Experts of a small language model.
Size: 12 layers, width 384, vocabulary 50257, 155M parameters.
Experts: 128 experts in each of 12 layers, 32 SwiGLU neurons an expert, a softmax router, a shared expert of 64 neurons.
Training: a variant of Adam for the experts, 5421 steps.
Below are experts of layer 6 (counted from 0) of a mixture-of-experts language model. Rows are named gate (a neuron's input weights, with its number), up (a neuron's input weights, with its number) and show model dimensions 0-95. Each number is 128 + 32 x the weight over its row's rms, rounded and kept within 0 to 255. Numbers have three digits each.
Before each expert's rows: a language model's description of what the expert responds to. This comes from a sample of Wikipedia text that the model never trained on.

# expert 58
Description: Place-name pieces, copulas. Short word pieces of place and proper names such as Luis, Madison, ch, l, plus is and are in tables.
gate0:107134123093064144155144126121027150098126079157157131117088002141160105146113115101134090002098083134098126180134166108175118107057160105191116116158122099163138133099131110121191135074077132119148125056136110086150144134150135146173111148106041144090082172145096095110160146084169120094
up0:156113116146143107095110105142108072113138146172138144123094096168102163168158081137097120125109092171186155127088090164128108176132096100142119160165151202134147178096138126140104166135077130107147149097074126110063085148071092105106108147122140143111110105124189100125132144070099172160
gate1:180086212112011107124066133114115124144147148136168118134108180114128143231149109084108121129136082135118105135116115120097087121188130124095144148132132121153162117188124125096116176123127128137154139165130135082128132205126114092159161111108099150080119096122162086136148125178147113082
up1:136206125096172106141208119147117115080092092154085142080143157148126108051168106119161133139091115121183155096156106125151208091104158162173117134120103149138192124096128110133140124110114116130199110088164098173140158088168135189099143120060123123112156185102183097059137129093178109141
gate2:116124158071127129114150138150066150131099160112109138075131134087129040158119173104132205155138081054155110196116142086112076114093154110122103170121169115132098154178147139097110135150056126102128103088121082127115174100125142138090110094159101135100112122083115102177132073083143111121
up2:161109099182107101181162102094130078146151145172165122123065094163127148104162124176147107111121158128142124143113077124083157130150093170173138113122148129134124123138054127142138123155113084093150147104137107044131094110134138138143118128087134109101121123105204137106085180151111131140
gate3:061123127055084090096091138189111148138133131147095137105153155078177087097135122091117106173180175111122149105120156144154125148161090135168122104106094137129228128131202114068112179186198111173104134157098125103118134148108136125142106112112040162171099107149102144116161098174100143113
up3:126143096157096104116097136071135084149154150114116138151132109129138136186120174128126170092157170130145139126122114124091217120144140135197122121120134126135109132095061150179092087176123173105143180151117108103135102085137112121102061153104128108134163105132178088186044087140122121124
gate4:121153126045097129142114150123117121160129078119220082103147134113095105162105136068119161159100106131106164116139099119102040123180120140116128133135096117154046147086168084134178128129123150108106082126127115118156158174156190135157069182135133121135179170140099096090160149095085118132
up4:092089155130182127103143095132147113165163088127172109192076127162140118116138170113094166164119136108132170042124152183111180126112089091086143163067081168143096125070053138139119151107222079129118128165136202223149155163136107156087124055126192143159186142148092166194104141127094148144

# expert 22
Description: Quantity comparison words. Words around numbers and amounts such as over, more, less, than, percent, or, to in ranges, plus table divider rows.
gate0:106160159079048167138152122136080149081132064133180111155072061149119040143095116120157075059116080097087115146125149091158148105094140105174117122124070100160141136122144116120155117116128075121142117054135123160134151147144160148159075140160035165089097148110097105115138067130167129152
up0:139165140131135143076116115175151083129146110138164131186087152166067093160142088178123129149141090152157124118087082133124144166159072082130139141111107203138135169120125107156093149140144064124146129133085139179071101154085091130130078125179137182124107085106162110119149084068096168205
gate1:220097198083045124141123137104140128127127161108127149148097155134102132151154117080138118107136103090129109119125088120146120106122146130080144174167148104132157132219171127098124190131142094188151124060132059102133121109140123122131160095119067132074152100098153130112154150141146102063
up1:154163168140171116176122108142133123048083052119120129120171153172159121143171084190145121134115178171121124114159086123171176092102126161188110120174093153130195108123126105133109117105097150100207087177151125152133143153170158166116129100124121146088139186109163116087173131035173098125
gate2:186122132094090102092158141145122136125104147105120151143135110092146098163188136061116199157164096113149130167119141108150101122107118062128132171149172134113127163141188144111087158106086155172148116119126129134114155117112108125082108140139116146129124120152149104164138109146150117084
up2:097116132146169180186167142158117144133119106172140123110096108146126147108136077169176094102081163122131103123151122103102130100137148183139109033100117095181168086125046092093154085139148091096164101095160127086165132133158153147182141111102161127130138157090170147099111151125144102203
gate3:087133124038077105096157123163097157152079153115110110092136170044117094104116091134142142102138163082108099085137138110162103136168101151131134109145085157130178129164206111094113135151150081137124140114131108058106132129127152145115090083077091129206125115106131142104161077210090135143
up3:107099124161098111163059123051151076160112135098160163143098113124161104130131151141127143085158158105164136145113118138149188129162134152156155095110101104132111124094109115201102092155127134099140190135120174125122121125145124162082046132082113179136157119149144162184087059120105128127
gate4:137092130101098117132117166117158136186132115101176108186167130095163066158077144096110118147118137151087128169159135127096128117140111181110136155139114139129045146087123127129154101164082161112099094116110129118160125165154194158151139204154073179156136178176101107103163167109104114074
up4:090054141170169141142116123111187113191159129106143107217112105149133094157103175119101145132137169152098119137138174177103150119108097132112141140104127141138108127062090155141150110110172129121111122151118209255148139122145141147136147094170201150136178178172108156150126153124089139115

# expert 59
Description: Clause-joining and and commas. The and, comma or period that closes a clause, plus connectives like but, while, although, who, which starting a new clause.
gate0:104116152100102110136173119148064149100145092145146122123073083123173084085085110104131090027103065134092148149127164115142129106056144122154125146151075109161136129142176120109170090083095128153129132091135131109144139161150122107202152089122055103052085170137084110082131123150215113094
up0:149124163132190076105156094175116073108161159133128129131079155138098139113137084119092134110116089174177159114084091168122110176128073121097148187154128216126138168150168137153103141148102149162134148147070135116062099149070061101151149072141163117113100117126134106102138137092136172126
gate1:188150178145037132154103112125145123131124175120115103118097137127092115149115121067096139089129114129137086097112118140139125118188143158082170150160146137140171151200184128115094209145101152154152152079122085066124133166134099141164116081125133128079147118123199097126139101146119124117
up1:199207175131126085115142126136098116123101121135163124132152195124164104138146091135133165111093180164124102125133113103169203107125138128144153120132108145157192132160136126122090133122055182157169107134142103125128125115150132159069209115060110177121120179118195106134137155095139123107
gate2:147107096046122149081140136152130131104115138113080152119120125074096107204170154108127155192133077087150118133102143110148082130111141067110142136175156124120185158150164115118124125097105159147128130058124108125111165099112109109117039179151103109108101115155107050147110111122103130100
up2:114124155190114136194138138131114150139103106152170118126101091199170148098144061171154142065101147163092118143152130105124153101143130153199100095107128114153103091116081095103140126149116087115156092165157125079167113125156164171123200049114148137141139157117160216129120136106163095150
gate3:109147094042065099133210121196107155105105135129087110154188126061104133135137085109109127133169165114141089106138106106153096135105125157157108139132146166126199140161202141079118147148143088191111113137124093098083139129125160162193101092083114125215099113126117094089136132197104139070
up3:120153076179090119137100129080154087134171120121079179152100120153136148201155153106125131097170124104169107145126159138108221131133137139141127081053120112137153125090074140165118105144135176136149158160129136112129089133152120113137095152133139102133162110182152130162079094130134122086
gate4:137153121065142147145136141125144131131109101102211079150166147121156095151085138093110138166124153139095168108123145126120089130144149143112105152163110132139048138101162102152146141145128151120099078127127108119141168142121174153114112186168084150154139108122085131068143168080125130138
up4:074044111158151152113139122119171130170163086119126135184088138194094088112191163139116103180095161112118131134135173202076208121128085088136124138078057139137130111038068125135146102098212099127133125167120203195132173144129138121112115086165162163126155127150101158149063107116114136145

# expert 37
Description: Digits inside measurements. Inner digits of numbers in unit conversions and statistics, such as 370 t, 861 mi, 195 km/h, 16,000 bhp.
gate0:076128161119067193127170127135077174108123077097156122121106055123177139140088128097145091086109056084068132176153142107123126100058141155182130134128092109155121128162142109125177118105126142148125127092129103131160145132153144167137092137149065095114075173138098085111105121117173102093
up0:124125173174156137084122103159141097118149152101137119131125149152141202137140108122093113142149066126134128114112050167076136171096074141162165167127147206119124172158109134172122175165140123118145156170067133154074113135096079160078077115177191073138095118095140076117112123041094159119
gate1:210124162126017174130122113112168132130084135117103067125185152144090135126133088106108121170124072083141149130137118119137108123149136156089141200146163136119178146207151121085092159129132101176151131121118083088108048153121114084129180120128107113083133083079186131135146148174158120054
up1:171159148127118118185142111142124099120094107104123148114182179113089095148147087146132119128106188115124168101142121114207146105129131158143152089168100133140191125157123128087106106109107147183173106111143099157115125142160125145125223119099107173059170162121207123097167133077174121151
gate2:169131110091108140130131130176079142107061136068103129089107097105100124189155133096114165163134109096155143170119174125182084132110139031133125134167139132092117152151213118122068174122043130124141098071111083183104197101108124131089107162170105137107156118120090068161182064116138138109
up2:108107139165121122174121133107158117130155125168160144183104126155160160098148084151166145103107133176121104151143094079089153095148116165141115089106116105181187086111073107102170073134156122126164133134168123031174080109165142136164142080093129126146080159107203177117095185125124083146
gate3:099170086089088080101157125198124149116123114159091126119150160072122099113137074097106093095144158119170106110134134105132125126102116139139122121155117153127193147125152130086114170141146075183097123147134142132108117142120137130143114072077100160191116157140140132084173119166122131093
up3:121147081164153106142068123093148078119169136130137166140115112131135123145113145123117120077181163151147122133104146138092229130121149143177142108104123120139112146097064121224167107116129162124120155187120182161128104107141091194087071123101137099175127163128129114133082073101117122068
gate4:128148110109099119206086145114160121148118084104206120158195148095109115148071130083113094161118122144117127125149095144086101119153113155110126135151078119150050146100199128132183148159057144112086088085109153091164166117144197156163129160111088156157144137148140107118179201096131108105
up4:094108149229153125172114110127189104159149100119154101197146168152107138146124135119092031116143152134141146096113184201070203129086103145109145131126089133150125140118114134138158150124192092129076149124118211221141129138119125123149134096125199161126165142140113166173159164120129142136

# expert 5
Description: Subordinating conjunctions and particles. Clause-linking words like as, but, so, until, because, however, than, plus following articles and prepositions in running prose.
gate0:096122141092096144144149122125076135090135073156184124092100083175203073153092155076156092069126105111107156138137175110123152102046165172157102080128069078140131120100159107145205121090120105117163101087148116132178133144151146144173134112153093085074119182139123119159138089105190117124
up0:144150118141148094129112091139141055112158133150167142119116164197138113148135126128102121131151129162164181126085128174115147174116085156101142116128123177111114164110166124194128170138127083114141121146080144147114069159072071139135139086159190066118132128137161121174132085033113177152
gate1:177135187129014115148109142098146145095129104103100097120109189122102148152138082107137143111102082089160118129129053104170143088162133134112123229152153113156169133206150106095095150157144121152120149089127097081133124113143104132169119069126083151085146109115147070098145155160153100093
up1:191164098107149086107163067144123069076148111127147113146118165143140175156162098174140165109151180164122146127105068128194126136135116132149161135210106163116184159155136105159074151169059157124159122118099074109113147100135130164115149096118094140076180151109153102077115148054123156112
gate2:107132106075097140110136145154115158105110100076121118123141073089103092192147121063111193157144091079108113153123157113185094129083112117108131148152148117116163154145183131113083171081095181157102113087114078142106181066108110135085085144163121147085141134149111082189150053135137124126
up2:158098154182110112166135136102131128132118134155165155147091150154168170077129104197168088100086168130134125138142081099118132096143134131167103050097116115165132103142084083102169106175110059117179103108169142090165104175165176139156167081086145143173103141148191169061077180089129089105
gate3:099136117069086089157125125183138155122105144140112125114147139041142109154135105124113130123144153104115122133135118130152063139152084113131137124157079135119198138190234115080122190141139084165088135136127090079088147161117131126125124110066092167192161124132122068105126100201093142121
up3:107137089138087106135072137050171078147172148109128169163120103115148156188150151125134120114143133135144118142124124149064198128181135172134126106114090099135084134059052113162117089160130176098134152148117148112131085099140123124112070129094150171152142123146123121204051129132107117089
gate4:113117094094146154159147144116109120138141108151202084097158133123144122105065132066118116121110145133087172087140115127099134121156145177125111094163115160156003129069164104125145080119110183111147111115123066082184107139138194112127094160144131126125164127141126158126151153088133101145
up4:036129116157153141140104118109140102124169078142102098155127179195138074089140161063093056111137171130133169091115212197106207131111089158089119060113109148145095130039093173151146116141221102111141138128123176206173115141104122112133096069141184102139198143150111182153148124097108142118

# expert 10
Description: Name-initial fragments. First word pieces of capitalized names, often foreign or sentence-initial, such as Le, El, Lu, Gal, and initials like G.
gate0:097129134086082156134143124138041150097123095184146135117092035144179092157130111078132068047111090117091151150128155104138139109094148144157120100131059095145117125076124101131178133099121096123163133092152086124159147174148172132125106145129044121099108165148099103138113107120186115141
up0:137152129129166116088111101177094068095145159179121141142083108179100145170160076089096106132137091169164156112079060157102123177158077108089155141138104190119102166075102108180105178153142087128163155135087092122082107187082095121077103142152154111148129113127138078141132113042106168173
gate1:178105163135040120116101127148128128106140129151125091136101126117080123169163124049119126119145094112136113137131089127078102108185129128120157187106178128148210137189137119105141184067159132175126154163117082091120110138137111116170112078061099135080126112116157065123143091124120110113
up1:193210142124151074140170117135145103113106100146119140112133209170129142136189091133145123141092146147148107122127097110183212110084125149129145111197131125144150118145146116135135108185108166109204099099149107111114138125150121181079188144109119176079132165113208089075157175067162125094
gate2:127085162092103122077109153153095161117111152100091139112094130102150114210174129073127169167146105074153102159124144100154101125117140056128123124156148125101142149175156138113091174160038132086145118103131079161112175121112128136102110124147095141093113111080112054094129053100130124104
up2:157141102136126139207142123118168104140131087105210146101096087144119159079138107178152113094094149154132158152141123117097106100140125193166129068114103115174139109105102105107154080126147109149161111121134148070188105102156147122166123116128187134147139177163181201117121187134140105135
gate3:060137151043124078122126125180095168129124115147097111094116126084101059089127115105115136110165161119155158101121167114121137143174100146125087151113094162127181140118145126086137139124211087195098135133122109069117153128126156122159111115088124145184076111146124117098171097219100135105
up3:111124075222128124136061113092139080089176147084131159154126130153133123160136170120127158033157162110145133140108109127096202134115139156154128112112154117122144129119092130196114098153130153093138158172115142124140105104138112172069104126110133121129169110129112141182075083086120126080
gate4:160134095056139100158118140135126122153133138144165101137143130115115145125106135037112151168082110120087194138124105147089091126137119150110138157135097151165050142101161109134165114141090168114121115114115127090131205179144187135152105197143114164149151164133128090097164151090089126133
up4:088115127137175122143144102138147130163158102134131121180117136187117081126175170098103092137104166142102159101135215185068160112119116152131135095088121150142144121059087137175147101078185112150117130186132215235170185140139104158154110080113196118154175182165136154150099141135083143133

# expert 8
Description: Digits and word fragments. Digits inside years, ISBNs and list numbers, plus mid-word fragments in URLs and names, such as 1170s, 2010, awards.com.
gate0:062133124108102147140135126166081164087136059122146111152125072105148067114104157068144081118102057084118113151132145116105119103104138122213111123066103119128145140128141110115201119055138099135143138082132095159152150155150156144177080165114053101108119168187162099115103069149170123111
up0:104142112178181129101109122217151093137150108143135152180162149154100123130147108102115123197105081180167141099101070148049109159166082105141116151061127202130157174113105119161143147100132084165144129146088122181084096151098109132151086117156186089140135119178228104136096081055098158176
gate1:158154167148052131165130113149069126121143113155122104136078128164124102123188112098111112114158086107123124139119065115116139114131133111131139185121158145102142137173155109148112180127169103177108152143107076085102111138128115126128104074109133135106158110090165108098173071114136105103
up1:207175141122143106164179113170136100087101124111107143125153190186102163133186098119132125118102203161129113105125110105181151109127137126142131127185142143150140124118097132111085110130102155142187102140148101122136130109146162137122189143094082213100119137110192124039198157018156117111
gate2:113135164109093109087086143169120158120098147105124127128160139098149084202186169073130205182114068109140093164111119090185067118103130043128134141138128131117174164142167123073105154115057147119113148043119093161089169115117112090129086144120101098106099141098154085133157054097115119110
up2:154092116129159148192161127093121112143149109137167141120056092165134168076123062190147094082126172117114152140138159128085173113121132191157116090159115104167090091105102104149153105178147102114176084146153148047186100105150153182100138102150172163127158135148142178110085199144157110137
gate3:101145159060076084128178132181098164079099126151119116123136162053139079098126099109136150093110146109109130114133140107140093134161104122094128109120092161136187127132165104050095147134188096177117131133143107079110127138117139144136119056082106135190087112132117125086173121181109126102
up3:150120082194123113145104126067166083180189135104122174135110122119135137152127178150121132122166151116152120169128146125087187126136142179158118128078103107131149119087111158173134051154120166105153160155108155130133093110146135132089094141112160149103128130159154148185050070119115127098
gate4:146111118081125118136102147106154111183128106125175093111142119105127125171077138096117132158136108109083180155130084171115081129186104154102121171141111125177091140131191104103181122175122211112077091117112097103131189138137180182154100214147086157125150103119083113078155147108105135143
up4:068100128164180154129166120157148112140161097122144128246118190160133078132146170131110120100102181163127124126131219175095162122123105084116123100113110129104115124027075118159167118079213061120127114171146210234155137147136115132098149102140178127123191166155138174135117141092108139137

# expert 63
Description: Verbs after to. Verb stems and adverbs right after to or could, often word starts like soft-en, solid-ify, ex-cel, efficiently.
gate0:103163125082080143164168129132105165124133090137158113190094058142158076114113133131145086037106075075114130171127181094140125108091137152164108140119083106153113136119153102116217104087095081169153114071120090106173135138146149147206121142117053115069089142159144099093173147160199120117
up0:153174137121162114134150112166143090149141159123134123192108151152087123112155111164105136127123094119178141135081108144110117170134074137109131187112129197125114167136163136153133137139102087186129132107071103111096087130078085143152126118121147128109089103168206092107159159101123170145
gate1:188140219127027115137071121105121128113124115112098115114127089100120124157140106060116146083143093093157129125125081129121108110127129112099130171161120137147197133202178119100112195131145127166107145104123091090120139118132110105165122081076046110069132135100178092109124099127155098088
up1:190186154097105082136133107173076084096098115116099140119164127128145113125184082096122136101123122148163174124132080118146170115089126118191146125169060155146188140151128144102124165158107159148159128086129089156117135104153128174127180161054046127090127202100203078112106147058150125092
gate2:124091120074113106085137128134102145120106153118124144098131106078147119215165161088110189108154074093161080160114122114168091132049135065105130143140167115098117162128153122106125165151099157146114112101126105154113183107110105138087115091116104139093120141092136063138161101104126120075
up2:149130170178131140203139138144167130116141114123123136140094127146153129049127062155164109131093158151112160123144133083111121096182111156172101071123101126169161088145099123091119106101098078111177113092161120051170084147162169116175151128127164149149133130156148187105091110139148098153
gate3:055164135082095091109145139163142155119092130134114100108143140010110112138097105120144110138137141085099129142140121095151082139129097134132116126124101167146164131179160122074109164160184097177105109123105094041085158145118159103141131111091076161176067093123171125068181119196103129143
up3:113118077203103136124075134085149091118164110094108173132117108169139147172139187161119141093142166136146157161112170142094186117115140157129128110081119110122090122075094131209118071160146169099149161125124120089130099104133111105116057112171123089140179117184137124183067083129138123105
gate4:147143126085100145161135139124110128140132108091208091164191158097142116158096101079134123166114142136094163109137080119127097119194114164136123156131089137145041145125191148126161113174110169141103103115116108094133133140134193141152104184147140119135132169155117136088179185109105123135
up4:043093142153154138115126135120171116212174110164143114188104128160167093123089179125096102088123164141113172129142181174071224113107118100086120130079116127140101110057063165140152088085185124106112120137142211210178137163145131143143136119114183165161187113125136161161099126091123121129

# expert 52
Description: Numerals in tables. Single digits and spaces inside numbers, dates and ordinals, especially in election result tables, such as 1st, 5th, 34.9.
gate0:126127170096084156135170107124086146120134098129148115122081069106141110147103130080160110047098046083087133153125167115137161113070155115176104136172047096132144123130109116126161094073112136129115141048143100126132134139134155131135093133126046119076113167115112130119128097167186122138
up0:177135154145164160097155107191153080142138133111120132136094180127085159132128076114120146109123068142164168106105101164114133166136092106146135171144117190124153164147113101165102146115130135140109143090081112154058102133095104125071075110139188109106127121096186142095133075103123151186
gate1:187124178122057157130126114081111110145141130149079123067067152139116139118145133101128080114140038064179143118117105150054136145160136174105162119109179114138125145168164128120090136155144123142121147083114110109111104108112094114118136100092108091074133097114189082108120101151138144098
up1:208212150132128091155136116142151111112136115109158155148165163166130158121146094107133131165145194156155148100135080093158169106121123157146127112155087153159178127161108139101137157116111135145204106169140113131115154152143159159153204119100083166116143172128216076110152162070140109123
gate2:113067158099153110098150132142124157172102128122072148110133137072159110213167139119122150129138074068109107169134148113167087116084161120118137096141170108125164142134147143107098160132064172097142116117115136165117130137120105090088138141164143151100137157105065071146120068114118116100
up2:152161100152065131189097142152116111121108137124176129163101093148120157073172076139135103115120157167151125149143107082085138117162108128167117120102133151152142105155115088100161129110140049182144100084165117078179128108141134160173143097093121129156079149129241178110134180167131110155
gate3:100113142091087064124162127173085159105099135133110097130143148049080087079134116090124121110114140121170110100145169121175065131121107193142112141132055151121192130126242125086126160166163103171118135116119076050111156147125168088113147143044106146151120128125133136093179092222135130134
up3:109110113165117123138076142070128092086167126111148163137141171087134140154114178129122141107144138136151163112131152139119193128141139145160148084085084103126135133055119117194118101146163161078131144166114145106123150117143088113085076150094153140104188119149131122121087064137129121101
gate4:133137141076089115160135154126145116187132097093212100159141131120098126148068134037105104172114102108076195147142100129099092118151107154080128168128085118140052144126182130124137129170095160162104093084102096115151143167142210086171144187083099153136160141151101120113156147083109123137
up4:076093159170169131150169122124176109157173096112159091201096151131097116089134139091093096131139146100147200100139200194125185120118085158091145136082084132135124127093105149135103145121230094168135148109124165224146138180135155086136157092067198166113197115169094192149114126086124139157

# expert 48
Description: Digits, surname pieces. Digits inside years and scores in tables, and later pieces of split surnames or species names, such as Israel-sson, So-ela.
gate0:113111133090047154126183133101107146092134097121169102112083053126171090139118145079135108043102085097128113175140179123136120099045160194208108130118095108147139123150167096124150104035093117117152129077118113120146128120146130136169083122114053096087121156140099092100094078131153122109
up0:168107111133133118100155111123167071114158148136164118115090142159102145155163103100109138124116085146200121137095111167095099172106106167139145152130144201117140158145148118169084123065072105102156139130078125137074084126083068113110074111116168096123138108112176092117103084042086167164
gate1:161139188104043111143098122087140116098144117122106130124092138140118135137174127067110148122146092105189094112135079137128082103160133146088142166148128125120183133169145117089129193155143076153125135070122126089126101154143111108164144078063107123072148101111167111049180121140127110102
up1:154174161140162075158170106174141095100102114137121132128150191170119137128160064123131112103132173122161141128141105122208132106121130150172123147205094151120190125145110132093140175122093135159199097128152090187120151125149146167105225137066113140030148187072197106054184149032137114106
gate2:130084170081121124105156150126110154118101119092148145103101132042114092224161155077122212159145087083153153180115129108171065132084140072114124134147118122117091146149168124118072173171066117110108138073111093153097167103113106117089145149123084152074117101099091054144172107091127130092
up2:150101144156057107205147118132136101128118126125147109122090088185151129045132095162141116058105150127099111122127109106085172103152092171180116089123132124161191113139103109093151079109144073149160124123146098062183103113141166139173094078104172116164112173140168177131074128133132107166
gate3:091155117078095101062141132165110178112118134134103116125154175022123086123137108078104110103149126105137115105150163098134121126163105177145110083118101149120232139154175123086127180106170097182149124134120117095116141131122144113140102147082081159205110120148122102111200075189123125091
up3:126164114201132126133101121039140084123158132091108158165119149121137095190135179122120141057172125139167104121124128139107227131147135141157143100140137109138097136051107130188093081149145152100131156127131165156136104071141110139068054144103162143149157105124128121162112075101139120106
gate4:098133122031151159150101152123120124131127102105206088145173152107151096132036128069118152153120138073062167150144110120116088125175107180129118111114096152135037156128164096124183112156127149127104090130116064102148151138131203174135140184156093148137138131161093140097143127069103124122
up4:067074143133182154123143110160138114142176117133157100204108157137136103081106160143092127132105156101098159105129186180105182131134084155127128124050115150135105130098068121137163092110225076160120120162120158216141152143132147154132158091134156144143148136189090211130102136093111143152

# expert 29
Description: Nouns and adjectives after the. Word right after the or a that names a time or position, such as early, beginning, close, same, end, followed by of.
gate0:109092086113047137175148135140116153072149037153180115118071087119142071167118157097142071053090104105066125153121164097134068109074153156160137095144052072124144147095165072129199087129123100089121134078134122115141162131150140091181091150137049092072127157140120116106157106137149129151
up0:169096075165116118144116119146172070125167102172146132138097174134080142164153115132116108141118132144153155089074076160108047176135097128087168130145094143119123185086172076168136122183143089097106146124093129149057131167098088078120083150146162086108165106112188108131161110074070176205
gate1:186107191130000128157120108086179119095135098091110098104108156129086123189147110077121098121149074089163073116130096126134139117165120157118148129128118140135179132170196081128103200147104089146152159135143057108133111132139107120161130102099112075110168093119165079123154119123134108100
up1:171169137096145099112161111169104093075113125138124132132166137152123155135167075091141130088092122102171087097143041096182177102126132135168126140172106138135171127176126133106124111131094152098201112108144062111114135125153152152092150107087118164109162191075230071078145118068174110119
gate2:130126130071110114082130129190101146093099160121128141124133108037115085223115138058111204183147105067139152197113133111162099125096132049137121148205130113108166154165170148115093151121076156138139114095096102133094175117121100151092103149129131130113135150083122063144161069071128128074
up2:141116156149109134216143133099151117144144121141136128124109124192168165029148079174154105083086135167111117112136132111110124107176111198168114072083142126160137108114103096103139113144121080140156122092169137088180113115135165119166147081114129131127119124152172184103084191157131106179
gate3:117150130080119104135138130137090171127109141122104113112137113056112103118126101107126131131145168086122103090135142105155109141124095116116104132171074163109208135166209118089133165181147083179135130111105086073094186114110169105115092082093086110159097104131108133064138115185099138137
up3:131127099191111114136065123074158079130162117067101157157131090123151125160146158119118141085137120115178137130121129136086210120144141157169150101119146123136142131088093121212101086168123187108149167156116182135150088092142105159122071122131122135150159118184128114159032074126119124093
gate4:145134132049131122172105142075098113150156127147192102120169133107106088154085142070108119159108132148081163140127135136100160130165115185096116162133048136159069138069169105142150125151071131127112083119122131091147146195134190138148097175166095141165128132172091133135147164110112127142
up4:125117156152178120160129111096141117178185117142118121205132143159110099134128143078091101118113177127102169094139229182090213127105090131085135168079060128136101124053067129172136125074155080156147124146140228200150141177147135120168116089154196124157147163175073160196105162118107139119

# expert 62
Description: Foreign and title fragments. Word pieces in non-English, especially French, names and titles, and words starting quoted titles, such as bête, de, Trans-action.
gate0:124125132094091152126181127141077165069126104152167124141108058142199037127141170130149106058104098107108129139125122092154123105092158134174112120130057102144127134134177113113172103064130101111143123081140133142150127155141143151159129102119042125065098181135138131079123067167180126102
up0:166120134132162124078165110178140090098136157156150135159107151173133092123178123169115140124120106143194142094081046151125096169145093133119130152127100198123138165157179123147101145115132097125138133131082135175065090147075092134107128085135140134097107123116207123090109069092098176148
gate1:149091176105011113150087139132167140143156136084125100161102087087089130123156148072108122136126045116156058141126109137078107121130123149119163156105168140129185133198149130096153151137137113138136167128102055074148141121137122090158116080109149104086110120144175119156158119161139101098
up1:175159106158140101165146119147129106134104111167120123128170145187132181138164098116140128093112136098205123158144098116180148103147133146193138114177115156134171126132148139148132139156028146084190113107124130133135191151153147153110143171097120176099169194090164118049142158082144122130
gate2:130093163064129132095124142204099152137107143099137145097116128068130086214153139121123204196140121088117092157109165110154102130080160064098155135099110130093123157160172138127094195145101151117114121088129064151105173106106093137087141120132078123075112100103098081168161075111127135116
up2:151104123184098109200149130096158121122121135132134118154117102166153174075154078113135099031104129136138154147143101106126119105164092196200097094146166117173151096130102108097156097120113069164170115111133153068174112119153177132171120111106171143167143174150169165081092177135144100129
gate3:107149137066099084123155125172118158123104139099085123111116153105158087106148095085122113139171141067187120103139143124132096142129093148127145106116112149142213123142229122057113191154160102152137135139127126098121147182107125098144141114079076170208121145140119135093164070166113138115
up3:114124093148098111142067139035118065150164128138140163152123109076121103147084182134126135066133159146150152125127130140095195121144144198166124098124101111123106133080081115186121078152107151124142159144115133131129116068147121146082074105139154128121156115155181147188065075166119115110
gate4:145129123080139137159139151092137129139118109098186095137163194130119129130083129061120124123111137164093160098133132123130081123140128162082107183185146136151008131110182119127170077164080159096118079092141109079144137135128203157125123201161101151138147127102141141097148184113114130137
up4:121108102140173160143118101145150122150143100130174130191138118159153120130174153140123111160128175138114150141149167165061203122119118111154117117052090122099115114077099150139147125085188109133114118175142227255150140169150133123146107076117227134136191164177088185177103134134123133122